python train.py --d_expert=224 --d_shared_expert=256 --activation="swiglu" --moe_layers=[1, 2, 3, 4, 5, 6, 7] --normalize_top_k=false --rope_fraction=0.75 --init="trunc" --init_std_qkv=0.0384 --weight_decay=0.0 --schedule="wsd" --batch_tokens=[16384, 32768] --seq_len=512 --steps=8931
Below are experts of layer 3 (counted from 0) of a mixture-of-experts language model. Rows are named down (a neuron's output weights, with its number) and show model dimensions 64-127. Each number is 128 + 32 x the weight over its row's rms, rounded and kept within 0 to 255.
Before each expert's rows: a language model's description of what the expert responds to; "raises" lists some tokens whose logits its average output raises strongly, later layers aside. This comes from a sample of Wikipedia text that the model never trained on.

# expert 2
It responds to: Nouns and adjectives after determiners. Head words right after the, a, his or their, especially right, way, time, year, first, same, long, father.
raises: ",", " and", " "
down0 [134 109  86 103 113  79 134 112 120 120  94 140  84 160  87 124 127  67 122 103 134 175 159 135  97 153 196 144 116 165 183 143 142 107 194 119  88 156  67 135 148 153 136 175 197 149  89 141 136  90 193 116 113 128 123 104 144  98 115 138 176 139 111 111]
down1 [ 81 136 142 159 120 110  88 132 158  51 141 119 153 113  77 160 123 100 157 154 150 131 173 155 115  86  44 104 124 160 126 131 164 128 152 127 111 113 138 121 145 143 198 145  41 164 112 167 112 140 132 161 154 157 137  98 156 101 169 105 164 165 123  75]
down2 [161 162 127 143 152  93  93 126 103 175 134 181 125 110 118 186 128 102 157  99 171  62 137 116  94 202  98 112  72 131 148 154 113 172 112  96 125  77 143 127  98 157 160 116 104 156 174  88 143 107 141 125 159  95  87 174 147 143  87 115 112 124  94  83]
down3 [131  92 122 149 153  85 140 102 136 138 104 112 150 168 119 116 165  87  85  69 139 147 115 113  89  84 166 100 114 173 120 133  70 188 122 130 137 183 121 132 115 161 182 159 147 108 133 129 128 141  70 131 149 146 141 166 132  97  84  70 131 121 109 213]
down4 [ 79 135 150 112 163  88 185 170  93 212 118 146 116  71 156 127 116 111 146 119 107  85 140 111 187  29  92 120 137 115 140 163  55 108  98 140 123  99 146 137  98 108 126 122 110 149  74 162 154 133 188 127 133 126 192  75 123 103 172 158 139 156  81 109]
down5 [164  92  88 126 133 162 143 151 117 171  43 128 167  82 130 146 137 130 133 100 113 105 155 136  92 111 171 130 157 132 105 134 104 112 124 141 145  73 126 141 166 123 122 102 127 115  89  91  89  74 171 134  96 140  91 103 151 148 156 108 122  63 153 104]
down6 [ 95 183  84 113 164 185 132  48 111 109  89 157  70  46  77 113 124 112 122 107 121 152 115  78 100 139 217 125 136 193 152 157 186  83 132 160  67 162 100  81 155 132 178 153 174 154 135 142 129  98 127 155 100 198 118 144 151 127 107  99 123 125 165 125]

# expert 6
It responds to: Verbs and modal words. Verbal material in running prose, such as to, modals (would, can, may), not after don', and verb forms like became, covering.
raises: " the", " a", " ", " an"
down0 [ 89 148 147 135 149 175 149 116 126 141  88  52 123 115 109 107 129 135 126 112 143 184 125 125 151 129  74 148  88 107 121 184 159 112 101 144 142 149 132 105 166 128 179 116 172 113  99 124 127 151 148  75  86  82 141 107 122  98 181  53  43 140 154  82]
down1 [133 116  95  80 111 141 143 112  82  88 126 136 115 139  93 127 122 117 113 123 132 195 209 130  95 128 115 122 167 118 123 145 132 185  94 110 129 171 106 152 168 127 130 167 124 128 120 162 144  38 118 106  95 143  97 123 166 117 132 133 139 125 102 112]
down2 [170 153 131 103 176 118 132 149 141 118 111 104 120  67 101 103  74  69  88 128  91 189 134 134 118 132 126 145 126 150 207 126 109 101  73 184 151 116  84 139 152 122 133  89 162 123 163 123 151  70 131 210 116 140 140 167 186 116 150 107 122 104  77 167]
down3 [115 169 168 130  95  93 124 158 137 191 125 107 122 102 161 128  76 115 118  98 123 160 122  97 115 126 123  68 156  95 134 128 120  99 109 142 126 122 167 103  82 130  49 108 135 129 132  80 118 175 116 119 196 114  71 124  88 161 105 149  80 133 190 114]
down4 [101 205 130 120 128 152 119 116 162 144 162 134  91 147 120 157 115 170 121 166  87 120 106 119 150  67 131  93 126 104 163 163 127 151 145 195  99 151 175 107 174 190 151 148 148 128 118 151 105 172 142 195  61 103 223 148 124 143 155  93 124 132 123 161]
down5 [116  69 131 148 111 135 113  72  80 116  67 146 122 140 139 134  93 114 158 155 118  59  82 175 222 107  57 142 104 167 166 116 156 144 202 122 128 189 168 134 121 139 101 124 118 157 168 186 136  95 141 128 138 161 153 150 155 204 109 178  96 109  34  81]
down6 [125 131 162 156 126  93 130 105 100  69 192  99 146 147 111  86 146 129  81 117 112 143 176 127 176 174 134 108 198  49 120  77 121 117 138 131 118 164 108 127 134  96 118 144 129  89 122  87 161  64 120 156 124 127 165 114 116  56 139 149 191 169 144 118]

# expert 15
It responds to: Institution and category nouns. Head nouns of named institutions and events, such as University, School, Cup, season, Register, plus part in took part.
raises: ",", " (", ".", " and", "\n", ";"
down0 [151 118 102 111 158 114 126  58 122 126 157 175 169  90 185 134 139 123 144 161 132  84 145  65  91 149  80 136 124  74 165 181  97 126 135  69  86  95 108 117 107  86 121 149 138 142 103 117 132 160 120  95 116 121 136 138 142 155 154 107 166 155  95 152]
down1 [144 108  42 120 114 102 161 143 153  78 157  60  92 171 206 141 113 119  68 147 122 130 136 135 120 159 174 130  99 101 165  83 137 168  94 171 139 168 118 127 163 111 139  94 142 161 102 133 121 151  99 102 156 143  86 137 103  80 137  75  82  85 109 193]
down2 [ 99  91 139  48 108 120 132 132 122 105 149  82 106 107 196 118 112 165 108 197 161 165  76 150  86 135 125 111 187 179 122 123 136 132 105 139 119 103 118 161 173 128 179 132 116 102 106 136 124 133 103 114  95 136 168 164  59 101 112 176 155 163 161 174]
down3 [111 167 146 139  96 129 124 163  77 142  59  94 134 147  84 129  80 130 121 100 141  67 107  72 137 103  90  65 110 102 102 133 142  84 114  97  85 181 177  94 158 131 128 149 106  72 143 126 138 115 146 144  89 117  81 130 128 124 189 106 180 165 150 118]
down4 [106 161 177 135 144 125 155 165 151 113 134 158  92 161 133 130 140  94 141  91 136 132 125 178 193 101 106 155  98 151 128 158 179 123  76 117 118 152  89  80 150 135 156  84  94 195 149  70 171 153 107 117  66 138 110 136 193  75 112 135 112  55 146  66]
down5 [125 112  89 158  94 105 122 173 105 100 122 120 127 137 142 158 132 175 180 151 122 114 148 196 158  89 131 127  82 133 113 154 152 123 107  98 109 132 109  76 165 103 134 169  94 154 179 165 148 160 127 198 192 121  90 113 144 132 161 186  90 116 136 171]
down6 [148 106  89 137  64 136 116  98 103 179 139  97 146 160 131 137 141 152 104 136 121 153 190 106 159 109 168 164 114 114 139 122 133 138 100  77 167 213 134 105  94 154 100 112 168 173 160 132 121  73  94 155 116 120 134 142 110 164 158 141 175 162 155 130]

# expert 28
It responds to: Activity and institution nouns. Common nouns after the, a or his naming works, roles or institutions, such as game, role, invention, voyage, school, tour.
raises: ".", ",", " to", " in", " on", " and"
down0 [ 96 122 148 111  84 137 150 103 116 128  77 148 118 163  67 107 121 160  70 139 115 132 160 131 129 129 153 115 109 128  91 143 134 142 147 155  96  94 142 187 122 104 113 139  96  83 133 124  84  83 159  96  76  86 119 128  86 119 100 139 130 149 139 124]
down1 [ 90 125 115 172 103 111 104 170 129 162 127 154  92 172 140 138 154 117 105 103 115 136 165 123 166 155 115 154  70 116 198 123 141 175 163 121 145 115 148  88 184  50 152 127 147 115 139 145  88 131 166  92 113  78 108 109 180 153 146  89 112 125 124 143]
down2 [ 98 157  25 146 107 123 151 133 144 146 161 186 156 155 111 128  99 177 100 146  90 129 153  98  63  80 131  87 142 110 137  91 144 167 169  94 127  90 138 124  95 147 190 141 100 122 123 178 111  66 125 164 167 110 112 162 133 150 100 174 111 139 136  68]
down3 [109 120 125 121  78  93 167 135 135 130 145 137 123 152 118 167 179 119 126 147  87  69  94 119 162  79 123 116 115 101 157 108  88  65 124  94 113 125 148 130 134 180  87  95 156 127  42 132 117 163 102  97  88 138 132 112 184 183 185 162 185 102 135 110]
down4 [109 164 172 126  62  32 121  95 120 176 175 123 131  69 164 171  98 151 134 134 188  65 109 147 141  86 102  81 176 150 185 114 134 113  58 107 147 104 154 103  87 149 139  75 150 129  84 108 142 183 163 143  74 162 135 113  90 139 115 144 198  93 107  84]
down5 [137 185  95 189  37 186 122 107  94 122 123 132 144  68 127 110 129 105 167  78 126 101  87  97 157  65 101 102 138  79  78  94 178 121 183 127 125 166 130 110  89 157 147 107  83 138  79 173 124 171 144 151 173 117  45  85 101 149 211 125 139 134 130  97]
down6 [107 160 116 149 120 165 119  96 109 125 108 137  91 110 129  94 101 140 169 101 124 163 140 179  94 142  64  47  72 121 102 122 141  81 167 122 141  92 151 143 171 194 116 110 156 144  87 111 171  97 130 123 145 131 150 118  86 143 121 104 156 137 182 136]

# expert 5
It responds to: Clause-joining conjunctions. Coordinating and subordinating words joining clauses or list items, mostly and, plus commas, or, but, while, as, because.
raises: " the", " its", " other", " their", " later", " a"
down0 [104 205 113  94 119 101 122 124 173 187  78  95 114 114 109 125 128  96 121 170 102 105 140 147  55 191 117 130 112 184 168 194 114 168 147 176 142 117 147 116  84 144 149 112 123 123 179 159 180 113 170  84 113 136 148 194  98 102 154 116 107 121 176  86]
down1 [120 147 151 110  84 108 173 147 154 120  74 162 149 107  90 199 149 146 143 152 151 179 125 154 114 106 162 189 174 103 107  93 130 117 141 138  86  92  92 136 122 126 144  71 129 164 133 106 196 122  85 144 134 161 164 121  90 153 146 115 188 179  73 124]
down2 [105 154  79  83 104  86 114 155 141  87  84 111 125 146 181 200 134 175 150 180 102  64 160 178  96  75 171 101  82 118 140 138 159 176 147  73 124 175 160 116 117 118 138 110  99 100 131 137 134  69 111 126 102  88 180 126 152 183 171 127 148  88  92 141]
down3 [ 98  74 197 129 153 162 108 150 117 135 105 118  77  72 161 177 117  98 135 117 108 112 124 159  87 114 105 129  58  81  66 145 131 151  95 103 101 110 195 176 157 108 148 122 118 171 119  78 102 161 134 179 116 113  69 120 101 147 164 114  84 103 127 133]
down4 [102  83 119 160 184 139 120  82 111 130 160 140 131 101 141 137 123 110 115 124 169 162  95 127  96  80 149 109 112 112 107 119 164 105 129 111 143 103 186 146  94 163 168 158 134 106  95 110 131 162  83 140 105 100 116  83 117 150 149  91 113 150  99  68]
down5 [158 156  81 105 145  68 123 181  97  92  86 123  68 105 136 183 133  98 147 100  69  90 160 196  84 118  51 109 109  93 162 123 127 133 118  97 114 112 153 123 136 146 100  95 119 103 210 152 181 164 171 152 187 136 189 134 131 141 153 127 135 114 108 137]
down6 [151 123  76 172 139 153 184 125 139 102 140 130 127  86 159 131 193 109 107 144 177 125 119 150  91 151 171 142 115 181  96 155 125 148 226 127  88 162 146  83  98 165 129 124 121 143  96 121  98  54 155 111  93 156 135 115  95 178 144 124 125 171 171 111]

# expert 26
It responds to: Foreign name word pieces. Middle and final pieces of foreign, especially Slavic, Hungarian or Cyrillic names, such as -evich, -ov, -ya, -ley.
raises: " ", "-", ",", " in", "d", "."
down0 [139 147 190  87 121 157 131 107 105  99 118  92 141 152  48  64 131  66  86 152 109 139 142  92 162 103 165 132 116 142 101  88 152 197 128 122 134 171 136 103  80 130  99 173 115 186  87 129 128 100 124 173 134 183 129 122 111 125 159 163  96 145 163 150]
down1 [ 97 141  94 134 114 165 128 179 139 136 146 145  85  70 129 159 101 178 130 112 142 148 165 138 125 121 129 107 148 131 169 103 145 114 119 177 144 150  66 118  66 182 120  87 141 113 164 129 149  17 118 103 158 168 148 161  87 129 151  76 166  87 145 166]
down2 [ 95 165 115 128  96  98 117 146  83 145 131  92 141 115 145 129  81 153 165 107 132 198 143  85 116 104 199 148 163 190 100  95 118 131 154 132  98 137 116  91  77 204 146  99 110 170 148  95  69 108  96 124 100 144 113  98 114 190 167 117 105  75 119 145]
down3 [123  95 191  99 189 161 102  89 106 102 145 142 143 114 146 108 130 101  78 158 149 106 121 145 203 128 120 114 145  72  95 101 133  79 159 160  64 112  91 121 107 129 161 149 177 123 109 142 148  78 243 106 156 126 157 156 135 126 102 121 165 128  98 121]
down4 [191  83  84 107 105  96 111 132 149 138 167 105 144 129 112 129 114 138  92  69  93 107  61 174  76 163  75 135  79 133 104 109 190 132  68 146 126 112 152 143 121 143 200 111 141  86 167  95 122 153 142 114  72  73 123 107 121  88  95 138 112 147 176 133]
down5 [ 82 120 163 111 143 201 174 115 114 105 129 168 139 126 136  65 103 124 156  95 139  52 154 105 115 125 174 144 160  97 132 124 187 160 168 181  99 123 168 135 109 191 137 135 135 140 161 117 126 133  45  99 128 126  72 123  92 108 126 134 139 125 153 142]
down6 [182 122 114 135 158 156 167 126  79 124 131 108 112  73 115  85 132 146 114 102 136  60  67 175 184 128  96 154 166 169 112 111 122 120 185 169 106  99 123 124 158 148  89  72 117 175 107 114 154 121 106 113 151  63 102 103 107 138  89 127 134 104 108 173]